Weights of a small mixture-of-experts language model, trained from scratch on English Wikipedia.
Training: a variant of Adam for the experts, 671M tokens, 9267 steps.
Below are experts of layer 3 (counted from 0) of a mixture-of-experts language model. Rows are named router (the router's row for the expert), gate (a neuron's input weights, with its number), up (a neuron's input weights, with its number), down (a neuron's output weights, with its number) and show model dimensions 0-191. Each number is 50 + 10 x the weight over its row's rms, rounded and kept within 0 to 99.
Before each expert's rows: "comes before" lists some tokens at least twice as common just after its tokens as in all text; "mostly gets" lists some tokens that are sent to it at least half of the time. This comes from a sample of Wikipedia text that the model never trained on. Tokens count by the router's weight.

# expert 19
comes before: " |", "|", " votes", " Total:", " UTC+", " ·"
mostly gets: " %", " ±%", " Turnout", " —N/a", " FW", "Population"
router:54 41 68 35 66 49 50 53 63 46 35 49 53 45 52 48 68 64 39 60 49 41 47 49 45 48 54 56 54 49 52 37 43 44 52 22 41 47 46 50 60 41 44 53 52 59 52 34 46 67 54 49 56 57 51 42 64 82 55 52 49 66 61 60 35 65 49 49 47 67 47 46 55 37 48 58 62 34 48 47 47 43 50 52 50 48 59 60 49 57 46 76 66 56 48 53 46 42 65 61 41 54 35 36 58 57 55 62 40 58 62 48 48 64 61 41 52 60 53 43 58 62 82 44 46 44 51 65 62 55 49 55 73 37 57 44 36 46 49 35 59 54 47 52 52 29 47 52 57 45 33 52 38 41 47 38 47 36 47 42 47 39 72 50 49 57 61 57 78 51 42 42 46 52 64 64 43 51 45 50 50 56 51 74 67 60 59 41 40 37 54 50
gate1:55 55 67 46 46 33 53 37 59 67 35 49 52 30 57 54 45 78 38 62 57 65 50 50 52 55 52 55 55 48 38 42 43 49 65 55 70 55 56 47 54 51 46 51 50 43 52 59 31 58 44 57 57 51 44 56 64 45 47 52 56 27 58 47 54 54 36 49 44 52 63 58 41 42 52 57 40 57 49 38 50 46 45 63 59 51 53 45 40 46 59 55 49 49 51 61 40 54 54 66 50 35 49 58 39 51 59 57 56 59 55 26 47 46 56 49 50 36 52 35 60 56 48 49 63 45 47 54 48 39 21 70 66 54 57 38 50 43 40 43 74 56 29 52 49 58 46 50 38 38 41 54 53 53 69 54 32 41 66 63 27 56 61 52 43 66 55 41 40 47 26 30 39 46 43 50 49 37 36 19 38 50 47 40 55 44 60 38 58 54 43 49
up1:47 45 32 53 55 67 47 63 41 34 64 52 45 70 42 47 54 23 60 38 43 35 49 51 47 46 48 46 45 51 63 60 55 51 37 44 30 44 43 52 46 50 53 49 50 58 48 40 69 43 56 42 45 48 57 44 36 56 53 48 45 71 42 53 48 46 63 49 56 48 36 42 59 58 48 42 61 43 49 62 50 52 57 38 40 47 44 57 60 55 40 46 51 51 48 40 59 44 46 34 50 65 52 40 61 49 41 43 44 40 44 74 53 53 44 51 50 64 47 65 40 44 52 51 38 54 53 46 51 60 79 30 34 45 44 61 49 58 61 58 27 45 71 48 50 41 52 50 62 61 61 47 49 47 32 47 70 58 33 37 73 42 40 49 58 34 44 58 59 54 75 68 61 53 58 52 50 61 64 81 64 50 51 61 46 57 40 61 42 48 54 52
down1:51 51 54 63 61 51 46 68 62 60 67 63 52 48 39 56 53 42 53 43 59 37 46 44 54 54 53 40 53 59 54 59 60 73 60 67 42 46 33 56 33 63 45 60 55 52 45 41 61 42 52 47 58 62 59 53 47 56 42 32 58 46 48 65 63 78 37 47 56 63 49 52 47 52 55 50 46 41 46 39 40 49 63 46 53 51 42 40 73 60 51 39 47 58 52 40 55 55 55 57 48 65 50 26 52 48 56 23 42 48 51 56 56 41 55 58 69 59 64 60 38 50 63 53 37 46 62 55 43 55 64 49 33 38 55 55 58 69 51 62 62 38 44 50 48 37 43 46 44 53 46 59 39 45 30 49 47 50 54 52 54 55 51 47 73 33 52 57 59 37 27 48 58 50 57 83 59 53 38 41 50 52 35 71 55 49 35 53 40 32 45 50
gate2:60 58 48 34 48 56 57 48 52 46 24 56 43 46 52 41 58 69 47 33 57 51 54 47 32 53 62 61 39 47 33 60 41 55 53 47 47 26 42 40 53 50 61 55 68 59 63 62 49 45 63 66 45 53 58 41 46 39 52 46 63 51 36 46 43 47 49 60 67 62 38 62 43 38 53 62 67 45 39 46 60 27 52 58 54 58 56 58 35 36 57 61 35 48 54 46 38 53 52 57 38 48 63 40 48 42 30 48 63 33 48 53 45 37 89 54 44 43 53 47 52 52 49 42 40 43 66 54 15 43 42 51 63 61 43 52 54 63 56 56 60 51 35 57 50 55 47 65 39 53 58 47 65 55 45 43 51 66 52 46 60 53 44 43 41 54 41 58 42 54 29 51 39 38 66 44 55 46 41 62 58 53 40 43 59 43 52 47 53 56 44 36
up2:24 44 40 63 46 50 48 43 60 53 55 47 48 60 44 54 37 34 39 53 41 39 49 40 64 48 44 50 58 58 61 58 51 47 66 52 58 69 49 60 47 47 47 36 46 54 53 44 59 37 38 46 53 52 42 56 47 63 37 45 49 50 44 44 54 42 65 43 29 33 27 56 51 66 50 47 37 49 41 26 44 45 54 37 41 54 48 45 67 47 49 47 46 51 43 68 57 43 44 46 43 43 48 62 53 57 59 51 44 49 46 52 40 63 20 34 37 54 63 51 58 51 46 58 52 58 43 58 56 29 36 54 52 53 49 48 38 25 48 56 62 57 72 54 47 48 59 47 58 53 52 32 36 30 58 52 40 38 50 55 61 46 41 62 49 45 49 33 14 37 43 45 54 68 54 39 67 46 46 45 36 51 64 56 46 40 65 57 55 67 58 52
down2:23 58 46 43 38 67 48 39 51 46 39 48 57 54 37 43 74 57 42 64 49 49 41 48 60 46 43 52 50 44 34 31 60 38 30 66 42 43 54 46 53 64 54 35 35 57 54 32 67 41 44 62 63 34 47 49 38 47 48 39 38 51 50 60 52 45 44 48 58 52 57 59 54 47 62 62 43 55 49 46 59 35 63 51 53 42 37 45 57 62 54 50 60 63 57 59 59 53 62 76 35 63 49 58 26 57 54 47 40 36 65 49 45 44 41 54 61 70 46 47 61 63 56 56 49 46 48 50 76 57 54 49 49 55 71 48 42 42 45 30 58 55 47 48 52 54 48 54 26 55 57 55 68 52 39 50 47 45 61 62 62 42 68 56 58 43 59 37 43 32 53 61 48 46 40 43 59 69 56 60 40 62 47 40 53 47 43 60 60 40 52 49
gate3:64 46 60 28 61 56 60 53 34 53 41 50 47 58 51 47 55 61 51 38 38 41 53 72 47 36 65 43 36 40 59 44 60 49 32 45 47 29 46 52 33 52 53 60 48 43 55 49 62 39 62 46 58 63 54 42 53 31 49 47 40 38 35 52 59 50 40 39 63 48 46 38 49 32 62 52 64 35 55 42 60 53 46 46 49 53 47 56 62 54 57 46 72 54 53 57 36 47 63 50 41 62 43 48 23 49 43 38 63 44 42 58 41 45 45 66 58 46 57 36 34 47 33 44 36 26 47 70 67 52 47 43 73 44 47 70 42 39 58 66 43 35 51 38 49 39 58 48 42 44 46 49 52 50 40 38 52 43 62 47 49 56 46 41 48 42 62 41 65 46 58 51 54 58 48 50 34 63 54 66 46 52 48 52 47 54 63 25 38 46 48 61
up3:51 54 45 66 58 58 48 52 37 41 50 48 49 45 51 48 47 37 54 69 48 62 39 46 46 56 45 54 61 57 41 73 32 26 45 62 47 65 56 43 54 56 51 48 51 52 58 66 48 47 46 61 46 44 34 39 60 53 59 46 50 70 70 56 42 43 49 45 31 45 53 61 58 57 39 35 24 43 35 51 77 53 50 48 59 64 64 61 51 53 36 42 35 61 57 45 41 59 53 42 79 36 56 58 70 41 57 59 43 43 42 46 67 56 51 56 43 45 61 51 49 34 50 62 74 69 45 37 47 47 54 36 59 51 58 53 45 59 48 45 36 49 36 45 62 29 54 54 46 52 52 35 34 50 63 59 61 54 48 48 47 48 56 60 49 56 47 65 46 49 47 58 46 48 71 45 33 48 63 46 56 50 45 39 41 56 52 52 74 51 38 53
down3:62 60 46 60 54 60 49 71 59 50 38 54 44 56 47 63 72 33 58 40 43 49 55 50 62 58 44 41 52 56 38 27 67 21 33 45 33 63 47 45 42 66 53 45 60 70 33 60 58 50 42 43 51 50 43 62 50 57 50 52 51 60 48 59 50 70 51 50 38 36 49 50 72 55 63 50 30 50 43 48 53 36 50 53 61 48 44 39 65 46 49 38 46 40 56 43 53 50 47 59 52 47 39 43 26 56 49 61 39 38 58 41 34 37 45 47 47 32 46 49 46 41 57 54 50 47 53 45 51 51 58 68 56 60 57 52 60 66 48 33 67 48 38 49 59 60 60 52 54 46 55 30 62 36 58 34 55 56 58 69 41 66 42 47 54 62 51 42 53 48 45 48 68 44 50 55 29 43 23 56 57 55 51 56 50 56 51 67 47 45 59 58

# expert 14
comes before: "|", " |", "|---|---|---|---|---|---|", "|---|---|---|---|", "1", "|---|---|---|"
mostly gets: " 1–1", " +0", " 6–4", " .4", " .5", " 0.2"
router:54 56 47 36 61 50 50 51 64 48 43 46 40 41 49 45 72 56 50 58 55 37 46 49 47 40 49 51 59 55 47 44 40 53 59 33 53 45 42 50 58 37 49 49 52 52 42 38 39 62 45 47 56 44 56 48 68 67 54 58 52 62 65 58 33 61 51 44 36 56 55 49 67 42 61 62 62 44 50 51 43 46 44 55 52 47 57 65 48 53 59 64 62 63 44 57 53 49 87 62 61 48 49 36 50 53 66 57 44 37 53 33 59 54 59 58 60 69 54 37 64 67 76 53 41 44 49 55 57 59 48 45 69 44 60 43 37 48 55 33 54 55 49 52 61 44 43 53 55 46 32 49 53 49 51 47 54 35 63 45 48 50 62 55 38 72 74 50 72 50 47 55 41 40 59 55 46 40 39 51 52 53 48 95 65 45 52 48 52 50 37 53
gate1:58 54 47 65 35 46 61 41 35 37 56 38 42 56 54 31 46 74 65 60 46 42 44 53 57 55 57 35 30 43 57 66 44 35 51 47 54 53 48 53 54 42 42 46 30 49 60 72 52 60 60 50 60 42 35 33 34 53 51 49 58 72 51 33 61 52 36 65 49 48 61 59 54 31 42 53 43 59 48 60 53 47 46 65 54 49 35 57 53 53 37 86 64 48 54 47 46 59 49 40 54 36 56 40 43 57 47 56 37 38 55 50 66 63 42 59 48 42 47 48 65 58 54 47 60 28 39 53 62 41 64 56 39 48 73 52 64 44 43 56 53 55 55 62 38 51 35 45 58 38 43 44 48 50 58 58 42 51 49 34 57 38 58 56 48 59 43 59 46 51 37 61 51 58 44 48 58 18 41 54 48 47 56 56 54 37 47 57 44 57 60 41
up1:42 48 60 40 65 60 37 58 65 64 42 61 54 42 43 73 54 29 30 39 55 53 54 44 43 45 40 65 74 60 42 37 55 64 51 51 50 47 51 48 46 62 52 57 64 48 41 26 46 37 41 50 40 59 64 69 60 50 45 51 45 24 42 69 38 52 63 30 50 52 36 39 44 66 60 47 53 41 51 44 46 52 58 40 42 47 66 42 45 45 62 17 41 51 40 58 53 42 50 63 43 66 45 59 56 49 52 44 61 64 47 46 33 38 59 40 50 58 54 52 41 44 47 52 44 72 57 50 40 55 34 50 63 52 33 44 32 58 61 44 51 48 47 37 59 49 60 58 45 60 59 57 48 54 42 42 55 49 51 65 40 62 42 43 54 41 59 44 55 48 58 33 46 44 57 57 44 80 59 49 51 53 46 43 42 61 55 40 55 51 41 55
down1:39 60 46 41 33 67 45 47 63 41 59 45 62 46 46 39 48 46 33 50 38 56 44 68 64 30 48 47 62 59 52 43 43 53 60 52 38 52 50 64 40 52 53 58 53 53 38 52 49 61 34 54 51 44 56 54 57 62 50 55 60 55 56 56 43 58 60 36 37 65 42 42 66 46 54 49 34 40 44 36 59 52 57 40 59 48 49 50 29 40 51 44 71 61 65 45 41 55 53 67 42 60 31 42 53 48 56 51 68 28 67 58 41 43 52 36 57 71 56 45 30 43 66 49 51 51 49 50 65 48 43 37 60 55 39 29 37 46 53 44 45 42 47 48 51 42 40 61 34 57 56 64 47 66 43 32 47 39 37 54 56 41 57 43 44 43 41 40 33 67 40 52 40 52 54 61 48 51 46 29 50 41 30 40 56 38 54 52 44 23 41 51
gate2:48 48 61 34 59 53 76 33 78 62 64 58 49 56 57 56 58 34 47 65 49 55 51 49 69 59 24 47 64 53 52 52 58 54 68 57 55 72 41 60 55 50 52 49 51 44 46 44 58 44 59 61 56 57 62 43 37 49 57 51 57 43 50 63 43 55 46 56 43 35 64 48 63 56 64 52 44 46 47 60 48 41 45 39 38 52 53 43 50 43 54 63 58 51 51 56 45 48 62 50 51 40 67 59 55 47 60 50 62 50 50 38 50 46 40 48 51 40 56 42 60 47 53 43 52 42 48 37 56 71 66 33 62 56 46 34 36 37 50 37 56 68 45 42 62 50 43 42 40 56 30 65 46 59 40 57 41 36 47 37 42 33 66 52 52 48 40 48 53 51 35 33 32 31 26 44 50 40 65 39 40 49 49 33 67 36 61 48 51 39 58 59
up2:49 48 60 35 58 54 75 33 79 62 64 61 48 56 58 55 56 34 48 64 48 56 52 48 72 58 24 47 63 53 53 52 60 54 68 57 55 72 41 60 55 50 52 48 51 45 47 45 58 44 59 62 57 57 62 42 37 49 59 52 57 45 51 62 42 55 45 55 43 37 63 49 62 58 65 52 45 46 47 61 48 42 45 39 39 52 53 42 48 43 53 62 58 52 51 57 45 48 60 49 51 39 68 59 54 46 60 51 63 51 49 39 49 46 40 48 50 40 56 42 61 46 52 44 52 41 48 37 56 72 67 35 64 56 45 35 36 37 50 36 56 67 45 41 63 50 45 42 39 56 29 65 45 60 41 58 40 36 47 37 42 33 65 54 51 48 41 48 53 52 36 35 32 30 26 44 49 40 65 41 39 49 50 34 66 38 62 48 52 40 59 59
down2:52 36 51 45 40 48 77 43 57 36 74 55 38 48 52 59 30 46 53 53 48 57 70 44 57 31 36 44 52 47 56 52 55 49 54 52 56 46 52 45 49 38 61 60 45 43 75 58 45 47 50 55 50 53 51 64 37 55 61 65 64 53 11 47 63 47 49 53 49 55 48 52 66 53 51 48 35 55 47 55 41 39 47 54 47 52 34 69 36 41 41 43 68 53 38 67 48 62 56 49 49 51 56 60 62 67 47 56 58 56 57 52 55 37 64 49 44 53 39 59 39 29 51 40 40 40 51 44 42 45 43 39 61 68 47 65 64 33 46 39 41 42 61 37 41 55 46 47 53 50 40 57 43 55 54 44 45 36 71 40 44 56 53 50 47 53 41 51 59 47 67 52 30 51 45 61 30 50 48 45 59 62 45 65 39 38 57 56 67 47 70 56
gate3:55 37 43 56 64 59 38 59 61 38 70 48 37 45 58 45 78 42 30 61 45 45 36 60 64 57 55 45 49 40 51 55 59 38 74 28 45 71 31 51 50 44 50 47 23 49 53 41 43 52 40 42 70 43 40 52 57 59 61 31 58 39 55 54 53 44 76 38 41 53 48 57 41 44 47 51 60 46 52 60 44 59 44 34 33 44 44 61 36 37 47 62 66 52 62 46 36 47 58 52 55 49 64 48 35 56 48 62 62 44 50 47 45 49 40 61 37 56 52 42 45 57 77 40 47 45 41 37 56 58 49 52 44 46 50 57 44 48 59 58 52 51 58 51 43 41 49 47 78 47 47 42 44 35 46 54 55 52 53 46 27 35 44 56 46 62 40 52 45 51 55 53 56 37 51 42 46 48 39 65 36 41 42 55 47 45 47 54 46 68 49 71
up3:60 38 41 50 63 51 40 61 61 41 75 53 35 41 55 43 82 42 36 59 44 49 32 67 59 62 60 50 45 37 55 51 61 39 77 38 49 64 35 57 49 43 52 45 25 52 53 36 37 51 38 39 69 41 42 48 56 57 65 27 54 45 54 53 53 45 73 42 47 52 53 58 41 37 46 55 63 49 51 64 44 59 43 36 32 52 44 60 40 38 53 62 63 51 58 44 37 44 58 49 54 51 66 48 33 55 51 59 57 45 52 49 44 51 41 56 33 60 48 44 49 59 81 41 46 45 48 38 56 56 44 56 40 46 48 55 45 48 57 59 52 51 57 54 44 42 47 51 80 44 48 45 46 38 41 51 51 53 52 48 33 39 43 54 46 66 38 51 49 51 58 55 57 36 45 41 48 47 33 62 41 44 49 53 51 44 41 53 44 61 47 71
down3:58 46 52 33 51 45 43 46 50 40 46 57 56 46 49 35 50 38 62 45 25 49 55 51 47 65 48 44 62 42 49 68 48 57 49 52 58 52 47 50 43 22 59 48 40 51 39 36 45 33 37 52 51 57 52 56 44 46 70 52 52 45 60 43 45 32 32 43 59 34 56 51 55 45 57 62 63 25 48 53 42 51 63 43 51 70 55 56 59 30 49 63 54 54 70 51 71 32 62 38 47 61 54 48 25 64 29 62 49 52 40 61 40 68 49 56 45 42 62 68 39 71 42 44 35 54 44 53 55 56 38 49 47 59 61 53 37 48 53 51 46 39 33 37 43 48 45 50 45 52 49 50 54 46 66 61 63 52 62 42 59 41 63 59 40 40 44 50 32 41 47 56 51 50 59 40 61 49 63 50 51 54 74 34 48 51 65 50 57 42 50 64

# expert 38
comes before: "\n", " ", " 0", " 1", " 2", " 3"
mostly gets: " -;", "–3;", " 1–0;", " 11;", " Ret;", " 2–0;"
router:55 47 44 50 61 70 46 54 55 53 49 52 53 48 43 53 62 61 45 60 48 44 40 53 45 50 47 44 64 50 54 52 33 53 55 40 53 39 30 53 71 46 38 46 41 55 43 36 44 72 57 45 49 33 39 46 63 72 44 52 57 60 60 54 35 56 54 45 38 44 54 41 71 43 36 48 44 43 46 49 50 51 56 44 49 51 45 46 49 52 40 77 70 59 47 56 53 55 73 59 55 57 43 44 71 58 55 55 39 52 55 47 58 58 74 50 57 58 46 38 60 72 84 60 51 51 61 55 48 55 58 55 59 27 61 46 45 64 52 30 67 61 56 67 62 45 35 53 56 42 34 52 55 42 43 47 46 40 63 50 55 42 64 48 54 69 66 52 60 37 38 53 43 46 47 74 56 42 40 56 65 49 47 46 53 59 54 47 34 43 42 41
gate0:63 47 39 38 46 45 33 52 68 56 57 55 45 38 49 37 43 60 54 40 51 60 48 65 40 58 66 49 61 62 49 48 46 57 48 48 65 48 59 55 54 63 46 58 57 58 62 52 39 49 43 59 68 69 66 58 53 48 37 50 60 43 48 61 40 35 38 55 41 30 49 61 58 30 46 59 57 48 55 49 37 54 45 45 53 67 68 36 46 53 46 48 52 61 46 46 50 35 25 39 50 38 53 49 48 62 65 34 58 47 54 65 55 36 49 57 50 50 51 45 76 61 61 39 54 52 48 33 40 50 29 72 42 63 48 56 39 48 38 26 43 35 54 61 57 55 44 48 69 50 53 68 27 53 53 59 34 49 47 66 52 53 34 40 34 57 52 58 58 57 47 55 59 53 51 42 51 66 44 50 47 69 55 36 41 61 65 53 59 47 59 48
up0:56 40 35 62 46 46 43 49 62 42 22 42 36 58 63 47 53 55 46 44 31 43 60 43 35 51 36 56 55 51 38 66 50 58 37 43 60 45 44 40 46 53 60 53 54 48 53 59 67 42 62 61 34 42 43 45 47 64 57 57 42 44 44 43 50 62 56 55 31 57 61 36 58 61 53 64 55 42 45 50 42 48 58 62 67 44 48 65 46 34 50 45 39 69 51 38 65 60 60 44 33 56 51 19 41 44 51 36 58 38 39 45 59 49 48 52 60 45 53 29 53 52 65 38 26 40 47 67 49 52 52 51 52 46 58 53 39 53 41 50 54 48 53 43 58 41 55 48 42 44 38 34 50 63 49 32 48 33 50 39 71 43 49 58 58 33 46 24 36 51 45 40 28 33 50 60 54 30 57 48 43 44 45 58 48 39 52 52 53 45 62 44
down0:66 55 68 59 47 46 68 36 50 44 63 34 73 57 57 39 34 51 47 59 45 55 55 40 48 67 51 54 40 54 61 50 67 48 52 44 58 61 46 56 86 67 55 69 54 39 48 53 50 49 76 34 45 58 37 35 55 49 56 37 42 55 40 39 30 53 55 55 52 51 35 56 43 51 57 57 47 54 46 31 56 48 64 51 59 45 45 60 49 47 58 40 31 58 53 43 52 52 43 48 65 46 49 51 56 47 53 54 52 44 58 52 54 56 29 66 34 42 53 59 44 56 39 49 33 52 72 35 60 48 44 46 40 33 63 58 40 44 47 63 67 34 43 65 51 43 40 48 47 56 48 52 41 45 62 53 53 55 64 69 36 53 40 48 44 60 41 48 48 63 59 38 56 55 51 46 47 52 50 39 59 39 49 59 58 53 27 28 35 45 45 63
gate1:29 32 55 45 61 46 40 51 58 46 53 66 50 45 40 69 59 64 45 36 44 51 38 49 59 54 49 53 38 34 62 56 47 53 52 42 58 58 34 61 63 61 53 31 57 56 59 40 65 26 46 65 63 44 52 29 37 53 51 33 56 67 71 51 42 48 59 48 70 37 64 47 59 57 48 61 48 46 31 57 39 31 43 55 51 44 53 39 37 43 47 62 64 51 41 74 39 50 50 51 46 35 44 52 67 57 54 57 27 54 75 50 48 51 52 55 56 41 36 45 42 49 49 44 49 51 56 42 39 54 45 56 65 53 42 27 67 62 59 49 58 50 62 56 48 36 39 55 58 56 41 59 45 45 35 57 49 34 65 58 36 45 50 43 47 52 50 42 62 63 54 44 64 53 44 47 43 32 68 58 56 48 55 41 48 55 54 42 56 57 56 56
up1:30 35 56 40 62 47 37 51 54 51 53 67 54 39 38 66 58 66 46 31 44 54 42 55 52 59 49 45 40 36 58 52 47 53 51 45 56 54 37 57 61 57 53 35 58 58 58 37 67 23 50 69 58 55 53 34 38 46 54 31 58 65 66 53 46 46 58 48 77 37 68 48 60 57 46 61 54 47 37 58 45 36 39 57 56 42 55 38 37 44 44 64 65 45 46 70 34 49 51 46 49 31 44 48 66 49 55 53 32 55 74 54 46 47 55 61 59 44 39 41 38 47 50 45 48 47 60 44 38 53 48 50 64 53 41 29 72 63 59 52 56 47 61 61 49 36 41 55 49 62 36 57 47 44 33 52 51 32 65 58 41 44 51 45 44 48 53 45 57 63 51 42 65 53 38 46 43 34 68 56 61 48 52 40 47 56 55 44 58 50 62 59
down1:64 52 42 53 56 48 43 46 48 38 41 29 61 58 62 55 48 45 61 47 59 44 56 44 50 26 37 63 58 31 62 42 62 66 42 65 42 26 51 59 56 65 52 38 40 50 63 38 42 49 38 59 39 56 58 72 35 44 73 48 49 56 47 61 69 25 56 55 46 33 48 41 72 53 56 53 52 51 45 67 34 40 45 51 50 51 53 39 50 52 47 48 40 50 50 40 46 59 46 52 43 46 43 49 65 52 35 45 45 30 69 38 50 37 48 47 55 49 25 43 45 36 54 36 33 46 51 42 47 53 45 49 51 51 63 57 54 54 56 32 61 48 55 54 45 49 57 46 60 46 44 53 54 47 41 58 49 64 58 44 36 49 48 43 55 35 66 34 46 37 51 45 54 25 52 31 21 48 48 58 53 41 53 44 41 48 64 66 52 49 39 41
gate2:55 69 45 45 41 36 62 63 19 53 48 51 63 27 32 53 65 41 57 37 62 59 36 45 49 55 63 56 47 63 58 47 39 33 47 64 39 51 49 45 44 38 60 56 24 46 48 45 34 48 38 59 63 52 60 55 48 46 56 59 57 66 47 66 58 46 33 42 56 41 55 57 59 47 55 52 39 54 43 61 48 43 36 47 49 66 46 36 46 49 37 56 74 64 36 56 43 49 64 50 63 44 50 70 59 46 50 42 32 50 55 54 58 52 44 44 53 43 55 48 63 61 51 64 58 60 57 41 49 51 46 44 37 43 48 51 43 48 62 39 49 45 58 59 53 47 40 57 61 30 56 52 43 60 49 46 45 44 72 47 29 53 51 62 39 82 53 52 58 42 52 51 56 48 58 50 57 59 38 52 73 58 58 40 39 49 66 41 61 45 56 58
up2:63 64 33 52 36 61 67 48 29 60 35 47 60 29 58 55 48 44 52 35 50 57 44 39 57 51 60 52 62 63 55 40 26 64 51 56 41 53 61 38 49 54 48 69 42 49 54 51 43 61 45 49 63 51 56 54 40 58 39 60 57 50 41 63 52 41 37 51 29 43 43 60 63 52 50 53 36 50 49 39 45 31 49 43 59 57 46 46 45 43 39 53 59 84 43 52 59 66 76 50 44 36 55 48 66 57 50 41 48 58 48 58 65 44 40 47 41 45 53 50 62 42 58 52 42 50 45 48 45 53 40 44 52 47 49 53 42 54 67 24 65 54 69 47 48 47 37 50 52 45 55 47 48 56 54 40 36 37 57 54 67 40 51 44 47 75 52 37 42 54 45 50 58 40 62 60 61 54 49 54 54 63 59 47 40 49 76 47 58 54 74 30
down2:61 44 23 67 36 38 55 60 49 50 35 53 40 42 58 47 50 47 72 46 44 53 46 35 48 44 56 49 61 51 59 56 33 67 50 68 43 44 44 46 54 33 59 46 51 60 58 48 42 57 39 58 48 31 60 45 45 24 32 62 57 45 42 55 43 19 36 76 47 52 62 46 51 48 60 50 56 48 59 46 50 53 41 37 50 66 49 33 44 43 46 33 64 38 42 51 54 40 66 52 51 62 51 45 54 65 50 49 49 64 50 62 63 44 50 61 43 56 60 44 56 46 61 55 53 47 37 51 47 45 44 50 66 48 50 28 65 44 39 40 38 69 46 41 50 50 59 71 47 49 66 47 48 50 50 37 35 44 59 49 72 56 53 63 46 39 35 45 49 52 45 53 53 56 36 40 55 55 46 56 39 65 44 35 30 43 54 52 62 38 63 43